python train.py --d_model=512 --balance_loss=0.000101 --lr_router=0.0013 --beta1=0.95
Below are experts of layer 4 (counted from 0) of a mixture-of-experts language model. Rows are named up (a neuron's input weights, with its number) and show model dimensions 0-127. Each number is 500 + 25 x the weight over its row's rms, rounded and kept within 0 to 999. Numbers have three digits each.
Before each expert's rows: "comes after" lists some tokens at least twice as common just before its tokens as in all text. This comes from a sample of Wikipedia text that the model never trained on. Tokens count by the router's weight.

# expert 7
comes after: "| ", ".", ",", "0 ", "No", "==="
up0:474499445511501536522494490522508521536527544518499513507464530518482482527508517480460495518509503505514499494526501496495507502464543514508495485485465537495466469468495507527512524526537519543489550510496479509532539531459509526542538503505527511506506552495490484506550499481454498529543497532499516527448516487439470480483503519461491471505513478531495530518499478501448525475452
up1:473479478504490525486505510485562506466500527505498483466514492486501502509484450498500496568538489538509501468504528464500499500518520524499487541463504479462474496499486500524467483518489520484473511504523526489504542455512482501522509509488511490472498513494509477481503475493554483528468507493472507488487506506454500539515496498492532487524532471493499496531472505499503514506486
up2:527521504513463499513490542505476509559491534498506514486477487505524482525500501477555500537536591533476486466507486489535508517506491495494497521503473461496494483481500538521492522508452496493481450477459511521512528506508502508534525496508486499518471532496485476521553451454497512549525489535508506527469537493530463514508500512506477491506479508483513514512512523487493517470521
up3:554489528532447469455456506505476482484483513508487482495518519496492432510526479498501506513510477522492499514466516489518519498573501494486498484466489521533514464470514497500499469523523481494494455538512503483488528450498497488543480560477469519500503504481486542498519503520490531483516474537541531514525452528483512500503513508507497514534447497516478516535484515480506524465475
up4:510531502478520490498466511480506519537504518491454512514500494510527509521515516501529495492498486531526467444544501524501494524504520484479493447513519498524482481476494513512507494493491494529471473474463514518506498485522496536498500490479545541546557523465524554458465488481477488473502511477510523509517491501471507499561476519547514532519478520476496474483495495507475522487479
up5:552531478495483487518482498477480464542521509513509488560500492499437455562472482507484483519503487458506483518499461511499535518491489514482503542514484535536475457494521527491483544527480496540528468487475480519508519498483530537474508529482500508539504500536492463456518529505441497480430523490524484520469512439521534488482525452476472462492459517509482489472514467530516505518517
up6:495460499542499494479494500517527522510525498466473514490480479506528471537523501467485517509526533499492548504518503523512541511518475519521485579484488514495514505513482510485470534509435469499532564496476496502515504453473517508540511497484501495507494506498499453489482521484465489504464487473541507499526496500451478494520453523542492478554477525499541518532464466478502474522524

# expert 12
comes after: "the ", "of ", ". ", "The ", "that ", "to "
up0:476523498542514483507482475487482529486504480548508474539516479540461493536498505504490521480511475509472462501501488527478459477529542531486563487529528481518475540462509480514496498534522498490520503508474476492542516509487501460480503487498525508491467481455544522500479477506510482486466482464538505492494526516517483504495465479525469467504492472479473494520491476511541493520504
up1:529462531499475488498497493494486505469494441533455438487500470549452489552473468511544456510512483503508491494482521483531566519522517503496515446502513525490501444441485481508475536496491504515486482485487475475524500526518490558535481471508483503497477486503485490509507467470494498498497477552481529495505460500517549489493518493497502475525462503537491491538492480527487483471451
up2:520516529507475492451487435471491507494466524522474497458561508485491533534511504517543475506538498488486533518467522511479517450461484524461531492534510490495493446495500495480507475500506483498498507510495517537507474468490459551515536545505543553474475483476530503502528517477462521545479489523471480494443506474515509491487500499498469472498484499508499499527527516486488478510517
up3:478536507497499470514490510509500509475493455498495423476473497500506510508530462495479476500495478511482479534499506464554537492535526520475488499512516534475518526491483509494451528488469531495486488497496468519503548535451469531481481504480513516477447517516495447490506472487476491472528505538481507474483442500484540488513502491501507447538485493518481559445519497508517552509491
up4:503520527515505484446493479477511508474457533517487487535528530475499505511497470522473529488498541547482528479491478516504467476513509527509528504471524461503520435485472490517501493522509513504526492532474471480487498495446498505495502525488461537474459474440506510520479525503517483497515476501500537535514507508520500453490584505478477475502497476506547533482522521477510470487539
up5:464533527589456515507463491509502507495515503520548512501462491535522481482503509468485528490484516498509487524526460500533536487458524499500496522518513563485483491508548486518495525501471459490483511453492493469474480441500521519487481444506493502479550542452508517489545514476474525520499498489494506498507509470491468485484487499522521499513462506472480507507483534471508497527454
up6:489497475506499495452509544513477506500497534463513501497471505503496518515477495486496440512505538504475517527522437481492493475508507517505528468456468472551518479472517478475495485548515508504483512519516489471509408459502496532518516521482496475483473503498480508516492506533476474535454491504529505527465522518519486470513517508465491522508509503471465491492493484483540506518487

# expert 9
comes after: "\n", "\n\n", "1 ", "It ", "\" ", "2 "
up0:542534505473488504450483494541491552507526509477472491548430501535486468493530498535484476550505513496512510465547499538491488535504479511529488468493520501526467520486496526494511506509481508524520494486496492508478499482509523491510493478504515485488487517473491505473474521514511484491509485515525501474495509498516487444485535504534487512510497500517482515509492535520520518525494
up1:538536510496473527493452464501519529499459474494509494523500454489498497503479527489522505495484455505531518502516532523520532501465461499526501472539499512515519483491500527478499502475461517509504471482454490497461568485473511499511470512492479520518507482493507510479521464469481469543515458530523527476513529494504502490549519525467502468533499483498480470468489534527524528491492
up2:516503453467535492491514524487507574530475504487492513499530467518439534517467502507487509453483515436496496502457484459517551530488467489476519517483526505480466520510490521509474534513460524486538507506475522459532512496431527500500517500496519531543476484520550492518504513518486514516491516525467559524513489488467500456493509511533538515521536470477476481475484484493522520490480
up3:533473510493499480515498514467498541501515504528505534524535521513489534506472477536525474482488487508520484491476493517555508525459524514505527507485454481531488555492514515510490503507516520474490512430462496478489536494519513488536487506460517490541478482517532464506469471491460530504521501497485515499490471501478512462564492504544541440471479519520487514531425481511499498504484
up4:470497528471471487508538513510492468500529548536498445463456496497461491483506483505469524506483485484502453522481444511471535530497501495422497524505477489493494524507538447474504564511498528505531513504515527489480520519459495481495497546519530501526496540485545504541540512507508517476476511502521510524543498499515539471492536499507469482507495502462507552502510515486572498497503
up5:488526509526471521495478460473485510504478521497460518444510495506487498489493481490464544519535499520505483465506499514528493493512484454481517512465490498470518492543498494514430479512500484483477513492464473511527436541524492505532511441485523507475507478509477550514551473464463475489471478496533476491508472513479502476531536494493492521468516522537493526498450536458519517534453
up6:517553525478494504487509436490484520503433551535482500507470465511490500481476486501504487438489530494480463473468479499517501497459507466478491491468500472474556502464518549488513526571507551525510491508497488513529449509515482514505473475510527515482473538502525506473522513506492487536482553503543540528502483481472514482504476513511476480488529505520487458484485497537521528513514

# expert 16
comes after: "| ", ".", "\n\n", "1", ".\"", ")."
up0:508547514519526550480506534513540520499485486507468498475484465508487465507541516511533502510489550544511508502475507515497472506468488516453564466487500466562469516481515499505502509542535538520480476513477511477492497485506467468474526483538502526466547465498526464505511509467525503514507492493485475496494485499505477518546519511474497431490509528523534511496486492467511506484501
up1:519477517479518525477500493493459487522472509554510482549471539472478527578503477497486457513541509470464505466479529466474488463470496472513514476483475516533485446476498536500487553506510518521499452501470523515496493507490489530465500500500493490505494471518504530499524510504457540531482493514525510481471467480458505542508490489513517498458507540537516494463485501520496517528512
up2:515493520498510548486469443523488547471513483531499509502440518514474483514500473507472529502512485489523470529496488509507515460505516493477498460478498501441540474518491520494512491497499491480491527502501492499482522510515524549497523520483470518508558432515520496505496508499535534524532480498498534546488506530481454452537500526468481522550533551486512456504475537477494556506482
up3:456506522463508489481483478517527459510483473513463548530471517472486512501478494509533498519540458474478477532536533504554508468510502518495505461492547492543510483479475513508494488480482494500526510478510475537469518516503525501514480513491540511514524495481499556434493512502505465517445482551523502525468530484512495512471479527506502466534508458489481512483475531505486498497518
up4:456495497506511490468477485550461519507511461513465485504470503482465514521511485538495481533534469456511532494489457546470505496507502481515456484502531512507464509491496477495521516476485517528503476493506502486525496535484511486475509530494541485529528517489459513505482458548508541503491493491492496513536507503473490478495485506469468504506511467500453499473496504501510523539491
up5:481503501471503521457513495482501506486517497500517459502525495490513499495521498499485498499520500512512520512502482555497540436510492496488507503523528447538500446484481488522520529559488527498527465486528501512492503482483478533483500547449482526508488513504449461480550480516457527510478492499444519484494479478519501499481525489491486500502524487504503534461504475495508507476526
up6:480499501476487520489502499506493487496542501538457499516509505486531447476474488476502447557490487440503494483525452510489502480487484524504508526489573520496532507518500492514502512485512485502524444521528464482517502457509479504535492495473466480531511487532516452500541480547496486505500545489498533516538496517483496506522485478505475507480504531463466525500478471494504477512505

# expert 1
comes after: "'", "the ", "at ", "of ", "for ", "with "
up0:483519489515497489488486507496488531520501499496507473521521514516495426536508466542505502502539483497510471517505523548495519539461526510511487531471527485508495543515489528481478537497518452555509472518463486484444507483484503520503470495496480486479474485465500446473487501493486504532486476547517521512477458500494494526505472485473457472509500510516508463503514507481510552466523
up1:498466497560517494495495455492466506494438492518472463486556515487507466504518472513525508501517530511548433470500479502512484510477548473492482485509552517491515513476508491488503489525466470465502467503523469507507544468503486535506487535500525477538504499489515484495487486480481470506507497532507499530493522473505547524508509491477487486517551480498515505501499512500535485482500
up2:501490473517460489514440445482546493523512516493506499538509527476478529497505459482466481513507522520488496496511491463526527524512489474523473527511484494518509501496542482531470503485545519530536492513481477531492476528478498453499487475490475478495519487501485482511540505512514519485519478552451497517495480535480532489477526533497520505475477521473519499506498492496538509470529
up3:533544511510519518466507472527471515536516512512464525456488504537486510513501515506525518498480533517501485503487483519519514517547514531474548515475505508497464538491480492541511459498509490511527472468496522547484485481470493535493451466532537524542490499485504465497520514544544496510527460506484474486475487482529493522512500450484487457511536486461481487463462510497496521485520
up4:516471525488540511488491503466495460507510537488472508503439499498496476513484498499522514517539504486504521475482535515517516519529556517457489510514471481531514497510499509480474510463507507495486510496505513535521495493453525513504467486547472523489487491499540497509483523462459487490484451507512505488455516497485504482511475446488543486515491479480487509486554484482522462450523
up5:523491498497473484508525489501493511522510523550459478519544510495482503520479446488500484469510461480492469495527456449522572488525481556506511544482507527537479465485499488486490523485517494523523493457492500457481475473503512519497492513462487511542507516513492527465523497525511463568458457529495495513508528510483511535492502506493485488545477511497521524484500499474475491487488
up6:524512492524489488490502500499498533509464504529470519509461487508502492495462478505517504501472501521556504530542458489526542484476540496507516498471497522501476482452512491507486534483500522504512479491484486498474491526488473509500481543516510553537534517497500464538525495490521504514455420521471489533512523486452500492511523464483534507503482474524490482466460510550536515450534

# expert 4
comes after: "|", ". ", ")", "\n\n", "==", "As "
up0:501483466488477494460521505528521497505514510514457547469544477487470513497514436504485536482537489509518518470502534484517500501505515493494480542452482550485476518529513505477468551524492478518458511516475496537519481501520504525496496491481493466486475522477492495468465496490495497500515423540478503460495506504528508530522456473460511467524498484506500528538474476514480508527472
up1:500522537495498541506525502479523499510492475519518510521470471500484495454491507496492483514506495529473513418507531531496503463513503525514492477509498480545511528504479501507494495515517465494513505475488489464491494442494517502559499513511543547516534474523456442491490455503531485488468516488563509518509458493502503485519526480527472530530527504499518491450503465486483547468493
up2:537530492509500533502508514473489505510515471535493481504474481482476512501470522459483485472473505486483480491492482491526513504492506512549493482516514519479509491492487477527511535503472556522493489471500549549471538487487437510487524532484517526450482518444516475452509493513493536503445531553489473529504522480449539490469538515503512472470530537511481494468499477481512515490500
up3:470467508463490499496510517489493485434525501520488450509499547474506491534525454470519436506525528470476502446490522510507472552510489526528494461536485502517492497482513507540551530515523490514471511522539512503533478510440453495488530510473542495524529505509485451511490498496476513521483525475476556499505492510472513529507509490518494518523511459483482510532513511490496496480503
up4:540527467486533500535520480514504468513548481488508503500501504509499477521498546495528475520515515480488523534508489510507539469519516516519509512514489460493492546491525510506473474526500475473549455496514516543489505476527459483491461473483458513503543497485547485539505466486486472483503532491510523507507495479504487474518455482535509491524507476536452549442447529544520473465513
up5:495492527490512461499482466523503539500475477463534512537507494556505496498544537473517527540531477492530504524515510526464491469498494467513502499507517474472503506473491476492503559522502526487491516513485495469477474498507515519505468535525469531530536506518500514522530535529480494528484502501540497568492516449517500501504460437496518514518466507502506491497480500490518513504476
up6:505510528493513498456486477487462494546535498515460531511463509472488504508458502490536455549511484471484485468510525485509460460521507508503499516503496498517533525462512531485507474493448488531522520484500446510513503543476495513500465538483486536501520484503538541477510484537489426517442504508496514522523526479493470484469493528536464481530520439480465529490458532529496500503481